{
  "experts_per_token": 3,
  "moe_layers": [0, 1, 2, 3, 4, 5, 6, 7, 8, 9, 10, 11, 12],
  "router_score": "sigmoid"
}
Below are experts of layer 9 (counted from 0) of a mixture-of-experts language model. Rows are named gate (a neuron's input weights, with its number), up (a neuron's input weights, with its number), down (a neuron's output weights, with its number) and show model dimensions 0-127. Each number is 200 + 20 x the weight over its row's rms, rounded and kept within 0 to 999.
Before each expert's rows: "raises" lists some tokens whose logits its average output raises strongly, later layers aside. This comes from a sample of Wikipedia text that the model never trained on.

# expert 10
raises: "2", "1", "E", "A", "D", "The"
gate0,220,178,214,212,198,216,238,204,227,216,218,179,162,242,187,253,189,226,190,186,176,208,210,175,186,231,199,211,231,234,191,189,187,173,171,204,181,204,195,238,203,196,206,198,231,201,166,197,168,200,215,215,214,237,197,210,213,185,176,223,199,178,217,205,222,160,218,223,211,197,195,203,220,193,193,170,180,205,161,195,224,239,201,196,182,232,199,174,235,209,186,215,185,208,170,251,203,235,222,222,197,191,208,189,227,207,189,200,199,200,177,193,208,195,206,227,218,165,175,201,180,211,219,191,178,183,207,198
up0,214,134,242,186,222,151,184,178,221,189,232,206,171,168,200,205,195,222,215,220,203,184,182,222,210,191,202,201,181,177,187,187,212,193,184,196,184,204,219,181,206,196,214,194,168,179,183,235,184,208,208,180,227,189,196,222,185,204,185,223,193,198,200,183,181,213,227,215,190,239,216,232,210,196,216,210,193,165,195,254,224,199,203,190,255,204,213,192,187,174,194,155,170,144,193,206,215,168,237,209,202,221,224,181,209,206,198,219,194,212,196,230,164,205,193,192,165,202,190,186,199,207,186,206,195,204,198,204
down0,183,193,226,205,188,188,181,176,209,251,191,179,215,187,202,145,215,207,218,195,209,194,160,183,169,199,168,193,146,202,178,211,166,224,207,208,205,196,195,183,219,186,194,185,223,192,217,183,155,203,199,222,206,197,212,195,172,226,222,192,200,163,240,234,196,203,197,177,180,188,192,177,189,209,189,171,169,187,170,182,215,203,228,194,205,188,171,183,205,219,181,214,191,215,178,171,167,182,187,188,227,217,219,213,195,200,185,197,211,229,190,216,196,201,221,200,188,184,186,234,185,217,197,194,194,204,238,190

# expert 19
raises: " throughout", "orn", "ald"
gate0,254,202,203,180,193,227,220,190,211,176,178,229,196,206,188,196,198,198,194,185,221,203,201,178,207,201,158,239,212,182,194,199,189,185,227,205,208,210,219,243,181,203,179,191,216,187,200,171,212,219,198,145,210,206,231,208,216,194,202,200,185,209,171,214,217,165,201,177,196,205,204,177,211,197,187,218,222,213,217,200,177,213,164,185,191,203,196,186,179,196,189,212,214,193,205,206,186,223,211,194,175,197,213,217,154,203,263,182,207,219,166,210,221,144,217,133,188,205,206,228,179,202,224,184,190,220,179,194
up0,183,197,206,218,191,176,238,231,205,194,220,243,190,194,180,180,204,225,213,216,204,212,195,185,212,184,193,193,195,195,208,225,181,180,207,188,224,183,191,208,198,209,243,175,220,193,176,198,211,202,244,176,168,195,161,228,177,211,163,209,221,214,196,182,210,200,175,209,192,215,201,200,218,173,182,174,170,192,212,197,214,187,193,190,197,211,225,175,189,209,198,190,186,197,207,242,209,220,226,202,201,163,190,212,200,214,220,176,227,190,211,157,182,190,201,185,200,195,180,164,272,216,213,173,174,220,199,202
down0,205,200,201,213,186,197,181,188,209,235,201,174,208,148,203,207,239,167,164,203,211,197,222,224,163,188,222,199,199,194,212,216,198,210,215,210,171,216,228,179,222,217,202,227,194,173,196,196,188,176,181,228,203,200,205,226,191,211,228,230,236,176,204,202,143,209,189,205,190,214,190,197,179,206,196,204,185,151,165,208,186,182,154,213,194,244,186,199,197,169,216,167,204,173,184,201,197,177,200,183,224,212,197,213,191,190,201,194,202,224,202,190,204,203,199,226,211,186,219,179,220,213,201,193,213,195,204,231

# expert 15
raises: " and", " in", ",", " to", " for", "."
gate0,148,180,219,223,203,146,217,192,229,211,206,214,202,208,187,181,205,152,170,161,198,198,216,193,229,184,193,206,203,235,237,216,179,221,206,183,208,221,232,182,219,187,199,193,226,155,207,184,189,177,182,172,195,229,170,191,215,191,225,182,206,229,175,203,203,180,209,231,213,215,182,191,181,203,209,232,203,189,167,188,223,213,184,199,191,168,224,213,185,193,186,239,184,207,188,201,196,187,206,180,190,193,185,194,190,204,180,199,183,212,205,230,187,204,216,201,209,193,193,206,218,190,208,190,213,207,223,213
up0,220,207,178,179,208,200,202,180,202,239,209,202,221,197,158,204,168,214,245,217,199,164,203,205,206,168,207,198,195,208,185,189,222,174,173,177,221,226,216,221,191,179,190,180,163,194,220,180,231,211,207,188,180,189,216,211,171,191,200,218,216,189,220,214,209,175,201,188,197,176,185,221,197,220,192,195,208,217,194,202,193,216,210,180,215,213,173,166,185,257,200,206,200,179,219,178,208,217,178,216,210,188,202,231,233,197,184,166,198,197,188,195,225,241,203,201,174,189,173,220,202,208,196,215,209,204,235,170
down0,196,213,197,210,216,230,196,185,206,195,212,225,221,182,174,229,209,186,184,212,279,179,171,230,226,182,189,209,220,216,222,159,188,251,226,204,200,175,193,198,154,166,181,186,210,224,211,232,193,179,189,139,209,196,224,178,263,231,179,211,218,189,164,200,213,172,225,179,226,227,212,224,190,232,231,189,199,213,205,197,212,188,195,175,162,182,216,218,216,188,183,193,175,218,219,171,182,225,224,171,194,223,215,189,178,205,205,168,177,186,195,180,196,185,194,202,192,204,212,196,215,221,197,195,235,220,196,208

# expert 11
raises: "-", "=", "Scientific", " ", "Personal", " the"
gate0,196,174,197,213,219,226,208,171,192,226,195,185,243,223,187,207,233,200,182,189,211,197,211,196,190,197,211,174,155,181,220,223,258,192,226,200,209,217,180,206,175,173,207,231,187,242,217,201,194,226,213,177,214,246,208,236,193,221,191,186,201,196,202,195,177,226,221,186,181,180,153,225,160,205,190,190,200,209,213,186,200,203,209,194,200,201,236,235,199,193,220,214,230,171,200,192,225,221,217,206,235,220,203,186,186,202,210,144,217,191,197,184,256,218,208,196,200,190,205,209,199,218,203,229,204,230,199,166
up0,212,199,201,197,210,156,223,186,214,199,183,198,173,221,171,190,217,176,176,190,198,208,214,180,227,195,218,178,158,229,195,175,200,199,184,208,199,202,225,192,208,213,197,204,239,165,212,209,187,205,250,205,249,213,185,179,188,207,193,186,181,191,197,204,244,183,210,216,142,190,173,174,192,205,174,183,209,214,180,225,207,215,207,200,182,198,212,229,176,214,199,197,209,205,191,193,184,161,203,221,188,182,170,158,203,199,251,212,221,209,178,185,185,202,210,174,180,161,205,184,194,220,199,202,223,221,190,192
down0,163,210,190,191,193,217,195,201,205,203,188,209,217,208,215,227,199,214,212,218,202,222,225,216,172,223,202,211,226,198,184,216,176,212,181,222,217,212,221,162,224,206,208,196,149,214,223,211,200,185,185,203,198,183,171,190,204,210,199,160,210,232,227,249,212,193,209,186,180,208,221,191,204,224,223,210,160,214,218,237,164,211,192,235,179,174,213,232,162,186,195,197,190,208,181,203,210,222,225,248,243,177,177,190,212,193,219,214,191,198,220,199,194,211,183,179,181,198,222,210,196,167,208,229,213,167,187,186

# expert 12
raises: ",", ".", " ("
gate0,215,184,225,220,181,199,218,212,186,215,179,178,170,203,220,180,229,198,205,204,176,204,210,195,201,195,187,185,203,163,189,189,215,171,187,153,177,191,184,195,207,204,223,193,203,186,202,200,197,200,186,180,206,209,177,233,210,221,175,166,192,215,168,218,194,203,219,198,174,176,180,193,201,176,215,188,176,189,208,220,223,229,194,235,185,184,182,218,205,190,203,193,222,234,170,189,205,219,200,230,194,204,218,225,208,204,217,191,173,190,211,195,201,187,194,205,148,217,191,190,222,194,163,185,200,206,177,193
up0,232,178,185,163,201,214,214,173,234,228,220,211,200,166,188,212,194,215,222,216,193,166,174,201,164,178,201,183,213,182,215,208,184,195,207,191,219,199,199,169,213,177,190,183,200,209,167,208,185,198,192,205,201,185,183,180,215,199,174,214,214,230,220,218,188,187,194,188,217,155,221,230,205,178,175,188,210,203,235,174,191,237,191,228,214,218,252,206,184,196,208,224,188,189,211,185,198,209,230,178,174,238,205,218,210,231,202,228,174,195,219,206,216,205,203,188,200,234,184,206,247,231,185,194,240,191,263,177
down0,192,179,191,201,199,195,192,212,208,170,177,219,206,199,202,183,213,226,198,202,186,186,183,213,211,177,179,210,166,189,183,158,191,193,190,212,210,202,188,172,197,178,195,203,199,177,218,235,181,185,231,209,210,209,211,212,174,179,222,171,231,208,178,212,192,215,181,217,217,193,190,190,166,178,221,194,204,178,225,229,203,203,192,237,163,193,210,191,210,182,179,170,195,171,222,183,210,191,205,200,204,198,180,195,168,215,225,208,204,160,173,163,197,171,188,199,231,236,189,197,179,167,178,188,209,227,220,197